python train.py --num_hidden_layers=12 --experts_per_token=1 --d_expert=448 --d_shared_expert=0 --num_key_value_heads=4 --rope_fraction=0.5 --tie_word_embeddings=false --extras=["capped logits"] --init_std_up=0.0455 --init_std_down=0.0 --optimizer="adamw" --beta2=0.98 --lr_head=0.00758 --decay_shape="linear" --max_seq_len=1024
Below are experts of layer 5 (counted from 0) of a mixture-of-experts language model. Rows are named router (the router's row for the expert), gate (a neuron's input weights, with its number), up (a neuron's input weights, with its number) and show model dimensions 0-191. Each number is 500 + 40 x the weight over its row's rms, rounded and kept within 0 to 999. Numbers have three digits each.
After each expert's rows: a language model's description of what the expert responds to. This comes from a sample of Wikipedia text that the model never trained on.

# expert 9
router:474479459516465508507522481448477517443436536497535578448523481459523579545502512548480516555556531484488505480480478535479340424518595473446483470554474504458463525467590499474586507544498510518501482469492475490426475482473539496509483458532521527490516472522518548527517525529471510464496497467477486480504495408463462435541427504511597476550506565448482532574516527518510482432427447522486596474488518447515512454443484543470484492422376489507472508475478492524515524488500559512450442463495475506489510443501504484539471563522534452543460502553538445448507482478462449523
gate0:468497432513405516515489482504515481533488521442536489474476465494516505469444509452572467465502509509490573434492439506531522526463478417497476492502534506459547452619476510497486471555479526543481571472519532498496493459545453498542546483533515469438476500514418474501439522541467569519519500548583497486453525436541617467479525543570466519531542517507503508491495478509530494446387482592490406544562499556473494494421481592488454565503473544424488465484505448440505464528459451447493508472448522508523515470452478526496522485505494453478509448420478494447577500500502522495
up0:492562469514523522507514509478503496535478482491459452481554519601510517492469521561479490509487418453562458522469486497555467596505564582524483437555507550534509569513492531452462534420535492483463467490471492512517420524427494509423568508513406533495467502458547464482517493488532411455513484479473449514475562570463452511507426453541579523513489466433550469498545474505567505453539501480454516504462432523419452481501503511531491441456529512568536531527534446496501527440477503569508450576475531462442422512503510477530503496496491595492543439525461509556498512500533500449
Description: Word endings in taxonomy, species and biomedical text, such as -ified, -ative, -ome, Phylum -ta, plus species and gene.

# expert 11
router:434571461511451465431514492499471464477489564473457510581421550511505546526515514444502472447478512550462457501490486530526440440515574505466513482558465480457454536526506450528517457518510569537514484520473432524500576487469511474540437512482485494551543544491543487498467440452539530554558444480537515523549452481371460489440458537492555459492536514527495567529559553456478519466499523486526561439440532518461409466521525534528544511556455485508505552508485579448504465451464439463571478505465477459516467504522464509512494600571484535420517486475461469453494495511446504546
gate2:561443466478539505551457475436526512487511429531549537534464515435491459507437514486481592494518528517455473529514540546578570446441464546511420525512494554454453534514464537421486533479531442503488451491491531440530447573462477516457498485524535579486526472538512468478455567492479501482445512546447500481488552449526495472574528531459483529466531428525487539473487500489486523468506472473577432525507478474493529444471470507597519517510515543491550514491562457412528510498493458443576519530468568493456548409503425508562428514446506552476503558443443509511518500484534514556
up2:579519494546515450465516562440489531532485497498539559511470517450469533476491517517522496572502446500545496536440517419511507512441441469558555438504590518471458507503477521431442541510477500514440566431491467432540433500546520437517549538504463497531452449456498616529469508494447485589491554440480457479512578513528493488514579485484486487492482488492566477507515459515489502571489406543491485467521445503501516492551532468550532512479542532558506513526542508394550547518497486481597495468542505573474486501435553517562557531528527491492498482513429555544533531541481484523
Description: Separators and field words in sports results tables and athlete infoboxes, such as the comma in birth dates, team, place, champion.

# expert 10
router:448527484486418435411500426509453571481500517527479585504531468490476511480485583467557526490471501591513552492458458487470452476471540507476496504517494514448560466540494516540522466500519526577478534465513411570455514520474491484475518501581432519533537452467479532570543451490377580505517531545542494531498473453529570504526575496489505520513493447479573567506534485513525477487484526503408509432479473501452510566484508567561528545486499561500533473503532449488531498496439458503534507515477562534450501445502464508592498506505540509510458474464476497493522464497420586447
gate0:524494521497518422405532444550628565488532494475505484453566455478507533515444500513474463489511505541501502504464477469511506491473493488486527534490544503496485533469492493548515462533467453532512436484520519500521554515485563513430463517598591493561471468473513530534557494452530546509536446422478501416489498559497548432492460497503502480441409509446486504525525411492543464492477547484448521501480467471558543598473566558521494505469505507544540450526421481487501512563491504546466484552511538555432499516516477540513586554510455529568420414507509515500450481454513467562
up0:498517500466530463432456517482524497496512465424515495544470479550541516493516551448489509561507547524513478506413427495522499508463469556507518542430591429509557509456484438536465502568490488530555481539505538482547515511525554507459452495504514532525540522442547470498508525488457527487506469462472438465479551541498547443525506470455523555449377477439568531515525453470524414463453515457448457518492481503474487545400538485440503543560507495494499485489455565470518542522478510489538489455491474501535509408574548565604587586536487527466417500516494477479510438471480508520
Description: Capitalized name pieces and endings of names, places and institutions, such as Street, Stadium, Museum, Vant-age, Tall-ade-ga.

# expert 8
router:468469486580450489474535481418490454509449511430510526503502388498468514454439450546563478429481544559652523530534490493504544458479488500453547497499443476462407478490490454483453538507458501527478489495529437501470548528565552494490414505483554537485477594481459549506435558501483447537472467507533562483447564502468404464461453548525536532498515482490504559486476426508466492485503508425476466525503542522553545510457496456472519592505445504547488554491471485448488536541431485514442509497509472469513535523415501519500545513553484464516475552478476528501486489496484498458
gate0:540512509541547461462452530505504540522430501509529472476540447463522497504555514553502506467506529526484481544493566531514501436530507538543520436542427480484512526548480491549446405534461451501507562509485469486474555484516574534446490485576473533505513455531488467473458525424456476477488480476438554475434529521496513485531473502521527550493508521475579484534447472533516478447578393468462509503479451463516499470521552471490514591456526536501576500522504425440543484478431525565500595465495505488495476419618442487503550443531502482509462491518548561440450423478499451565
up0:499456515474541544479459465433480482561413517475578535494450411477466538508504531521489493526544462497442467522458558561542440444557514471474446490513490466510541520598474451515443440480548491571523510532522471534454516503499520544530486508532497537534494466467422439455492483448485513448465457503427513528498560502483548525542565450518489496557534569496520524536527534508500521481493465512497531436401485453550497503548568499475572558494491545492479527531543514479428497518502574528463453492544537487399450496490459497580565393541529528459441507495503508494565463482528481562
Description: Final digits of years after In (17-79, 18-99), closing quotes and line ends, and mid-word pieces of long prose words.

# expert 6
router:519543458576499450564518493485521449460486462503520556467468442434479477515547484507518470462559567544521538517565500555507440447503538515457427515545492506462429499514526486460552495465521456541567472521549498525476484479490486494492479492512454460447513478497521571533466470420516520535576398463504534521510499531427478495537495537497564429494522505495518567538519439512519456472530468472513521552456513531482525490558532522574439461502496474484494553526512475525421487479445487510558561529479524486528463545502491588515549490438497474534455501363480443473559416417501407518
gate2:517508416580524520514510450433561415517499484463565549506496485572528529449493471506504467467448487503613505540491514430500503522459488564540525481582520484482531484459456445537473462494623476484495493525507511461465568517466486432499538473485571469540515486517498485472572471494463469539490503434549529585426490508563458484502484480503538528502500480426513495500529455521445393477541523580517532562472555474502470522531505462546540492522522476449505507473487475511515519472474437615492479483549483470452533539500495504518488493474538364513513474553480489549421496523486512469
up2:499505476520503479484437531504497518450526506593525531494472522418436480553496588517526531468468564477479534594479466500510508490525525446430481542447557478500457548582534533464427556519464477554525518522487502448535552514469570509588463479455457546516557510472469413539463478438463511484489550548512506477533489490555510469558465512433534514589528484531506504512522482474493536529537479533548506513579500494505539583470518542483475510479407509544485475523462527506433499520491514497522453519511547559538602472513500455544464501502396629520474443528505535506487473462454471495
Description: Demographic census prose and tables: "were" after percentages, decimal points, %, and words like population, village, area, political.

# expert 1
router:445498473528469478546572477439511460490429482466498523449523515537451493488435506497541515467445542480523564526478543491529507500470519543517542585450445568533534499448453468520450538529495496529456554398475498530454452581442447458500499433491482589431433493465446487440491533460525448513591440534530460463456523493509537463561482553552524446491526517491564485481511474492502416539564498543458523470454447463506490569480541541483548548492475552511496500465512489435537489478465421538520471453466528546477481498457504416561498475567501563521485491550493533420473487462482479478
gate2:478517384481548409534425509460505528537498454586438586554506544431507479542427549550491533517536468498501519456498489486459515523532525491507512486446496490477545557432503536538479517549541495482494564541611518444501523529532582515512489464523507490527491506480485435485533490462520449517486475521484510505558524423587509494518462539517559497494511555534503537515548473530481499523539489603509500441507531456431485540446510564557521439491472475572499444490476483456542525473581519524491525472434481554477545538449383469565484466516493532499513549569497485563524484510468519483
up2:488500559525436554460519530494414491485495505497529492434515530479445500478531502473503490493479502496489508468531549538446491501497522497495501504485440493504541505514509480496479578500469515517453440513474560526574451492475456587495468506521481534516504485571515553548454523480372491501533526502566430520517608487425496442525477494483540460477434504521502471486507476534529484544516511428429545499607405469473506498555501484417443546506503472417500504518571481467511524450474631555443502528469473509533430568518546466525442484621536512498467510509504505462546489520502520446
Description: Prepositions and auxiliary verbs in running prose, especially "of" after nouns like series or works, plus to, in, was, be.

# expert 3
router:469464437555524517499526425494469479500510498535520477517505429499475522470493435546506454438497550592588583475461465552586494524453515431475536521467510549432526432442508515517501477483606454487485537462583478503448479517536483486450516489546494525433514485464449445476474460530483490597530479475523547443466533479510512479487467553493482460537517516500510525494478528503504470468505545480526521541505431541494523514382579435549439509513512521480574478518530538501491546462493497569550536463511424539466499432426437488603520515572550475481489526495527529519449529479505518483
gate0:505469536495526526459504531427540524455515598540515535467500484515477537490503583465577551499529514499522443489565464468496546462450534498512512520489511411571515522540450489485561462504454552508424547468498492539458508515510562568502442496497525560566448457506440520534589482433508512461500555517476449432456510501554510518494498470404500534567509452514468489496449516465548558531477522464454550442502497415552513545454465570460507552476499519485496471497527520508542519649487501567455517481441461544482501471524446496498459512521470538563519511456489526538480427526503430497
up0:583494486512521490539449505512437492468560463503456507563457500498539506455517451552480490480527473476556488484476484518526516502501533543503450493567518530542545467435491494554571512532529445488390490496531491463523547488550495466500473432446513521481495534478543469513361489464542444487507524499518499444476499451454500453483404488394469512505490519494477494499526491506422519473490476537513457561501497466430524432488524596485478448487497469451546522476460436617561473523471543558455457542524548500438441583509538460482492515473567467492453531476530487513469481406510460564
Description: Colons in times, durations and infobox fields (14:00, Screenplay by:), plus math notation, the U of U.S., and nationality adjectives.

# expert 4
router:461504498450549499446525467490467472453489550488548561502502541507493545526521521492529542497562505512513508461514441484547455530455545501491531592475538535487491493543508470451503472501496507543564552431538417518435486515485415495494496504578505566551541515484431484484578393454489559494485564521448426469499462498516543464482529495497515503605520496503577586456487557479522472502529526551467579457490463485423512500440547477514498513507495511489598533566522530601496557500487479503552464447543469544452515428493478458578520531478552423470511521518468458477488496479432514504
gate2:480490519444522449488555364496533486475538519548508465529508524518470533549448476521440556540489487533540480457505379517538514485430504511497528481483478547519506418580476495525441496561557501537449530458557466465526535498468466512521473466515489445497473470534468575486569447522482571491501465453496424498574504504498555432467574477532437494542468427481570457504539432465495506467530492536506447474441512543458552471487478519500547475460508537463488456543438443522465459486474482521544468475409547547479556461469409476538470426476474519455493437511526476547489507501507521466
up2:452441510509525487478503498559570556552544567503504521539475478477456464495543485448445535510434496567551484511518483512471502591508522484482508513502499522471596398528517469567444543537519484549515526531509512556567498563495506435485562520520537541424443577465449538546528470516564568502476553484551533495452451503469513478521500465458458507468456515512542552477521526545470515533506509524511438515508559504519499511551562497512531436548483561441475461509571484513552474481531477543500576467526523503407551453434470509477537478545514509384483485500531505553476588528523586510
Description: Line breaks, list dashes and == heading markers ending section titles like ==FM 2307==, plus plural s and words like company.

# expert 2
router:444453474553468525507505462482470568521465483523531631436471474471417404496476479483514440450519528528577499521519436567478510478485511469458535574543539458463514493487474511475502571480502506562502515467540445548502457465526510565543503474457547551514420481459518497549499458511479560572464537552527491525536572476467571469492517489455521585523496513515512562488554395525495523538540533432477474466586464526458517547454566523622482511474497488573477550508503510503479498529523522508469515461445537574494485532466452484517486549526482488478546500477500465509501487550426480522
gate0:413438472405443522446482423553500628475552510540475532503461418460470457500457478495534443444409503527547485478451498460485534506484456514446525522557555525458515548532539531577485484476453537529498412506508551557436491493456526536513516474499533492461529469476577546523489514544517496500438529585461454568483474463541544510447521540506509539490474425502448536559475520570464562531475525555536518484558500490471502516498484504563525514527453478446504496544486471526392488523518466506493481443514503588490463517475496469439476555494425457518544467519476527501503473508464482500
up0:489454488544519484590527520476475458535465491492464445552591540531548505518503497560505539482506507414490533478548480495523479557556543558527497439473460528536453510480486458468538446504481390459506537469498495410499477530486470430485477480540527436482579488464535507524546518467497490461428479434514493425546461460524360446470506510524569433489532523494432471545479555536534488441500442518449575534486524460528514472529490475442546494393451483469542528470507513495541441436485565489441515511549482497477515429442508460514507514488552437508456489553515514503547510495507512512
Description: Opening pieces of content words and verbs in prose, such as ment(ioned), kin(d), lan(guages), and nouns like game, attack, film.

# expert 7
router:446489485507491553451507416489440532557550542475464550548554467535507516437478543515475522453475526521516449510505503567467423537483583489420567594558513498492517509457523534512543466509531454479489485481529479445484482473474471510426546529502450542509496473513535492536492410441493572597497494503487451490561507463445583526464537527455460571494481572508494576465476466538442536480522523498456492518526466522491496599450534485608507496489502447495491513503501504537488469480523443566532492483472527602482422476528467535508494565477505492461505450494443488472556529468453566451
gate0:463467561525433415494501457487596528473504556486543446523500364524549475490483510563527506440457464485538513517546464525500488487437488557480490513512516492454488525418537485546443493586519442463488512456537566466469547542511455483530532456586454518532436525487530573530501508501412535521494529545459486529480528498474483524423494458529482500503552530469499481509478502533452513544489436506488486454521558496535551528427465494477557603523503490478486515413505420464414515487523506549449469473506487554464444460457509524556553497515539465512454520489449495472602470539498507477
up0:476518551517543491476507507498512466446506472557468480517456517523550481499481498559538430495436487517494455448521564443515559522469471577553507465516487507427425497520532468518424480555439512469535558559464490487519539497542473500467520453514497515527460465551482522531454476520501542510423424579454421469470419511501484555528483553550467436562483446534504474527425528511524554502516468543552474460495457506478521479533480522538578496484495502522458435531504545475500455476548453497553575509535462506624499477493424487488478501617462571532480576534529506457501594486512493505
Description: Middle pieces of personal names and place names, often in racing or sports tables, such as Ja-son, K-ense-th, Guill-au-me.

# expert 0
router:485543470557428415488558452478423462517460500429505550568436441525437488514503484554509428465464542529578572538514503503469507548545517472470513478570513502416534547492510484513531462480482459484481547464527422532476557581501535478464514557488414489461512554512515542507501487566487469561518487475483523559497531509439515511522560515501481477518431574433592548540523473531450494465516511498469465522506495506469463486540459515562546470472483494561416537504471475548523478510410526504538455433526573466519510550521534548480472537507501465455431577487506522497516477524478516416
gate2:537558532533441564482414578408539587534474496482542504466465469542553527473509496524481497473464485555461481463566505519488458446564523521580500486493394483531461460486522478480521531437549550457561511548594450525508503532536455603546499463501480458516516495499510552486515550509437466405415490527550568494511522533466570531464514514508504465584495476513540504514514553515529516469535570532542523507438488461502488472470569578456483485540460480433518532483503437444542525485536481470539462518517536525512539450498492507517437454526454493481597481486496475476493458521504542520
up2:500554515457403469519532499433482533481550470487468503438447523530499457483505517548440541464539487508496422454475454505478432448549495585543491567499473492509488526498469464422484420426421540484538500504534505530499547428543487533545512488554417533463525539457525526554564483482425458438473482504534515467566460456547528523474486547548489525582520461534462479541452563482477504505528495496544519542448593415500536489493451485475475464508544551526546518495492506496495528563562455516486514481476473465567491445525537565535565522530513547523485515494556576478545430461481553548
Description: First tokens after line breaks or headings in lists, tracklists and infoboxes, such as On, Career, Release, list numbers.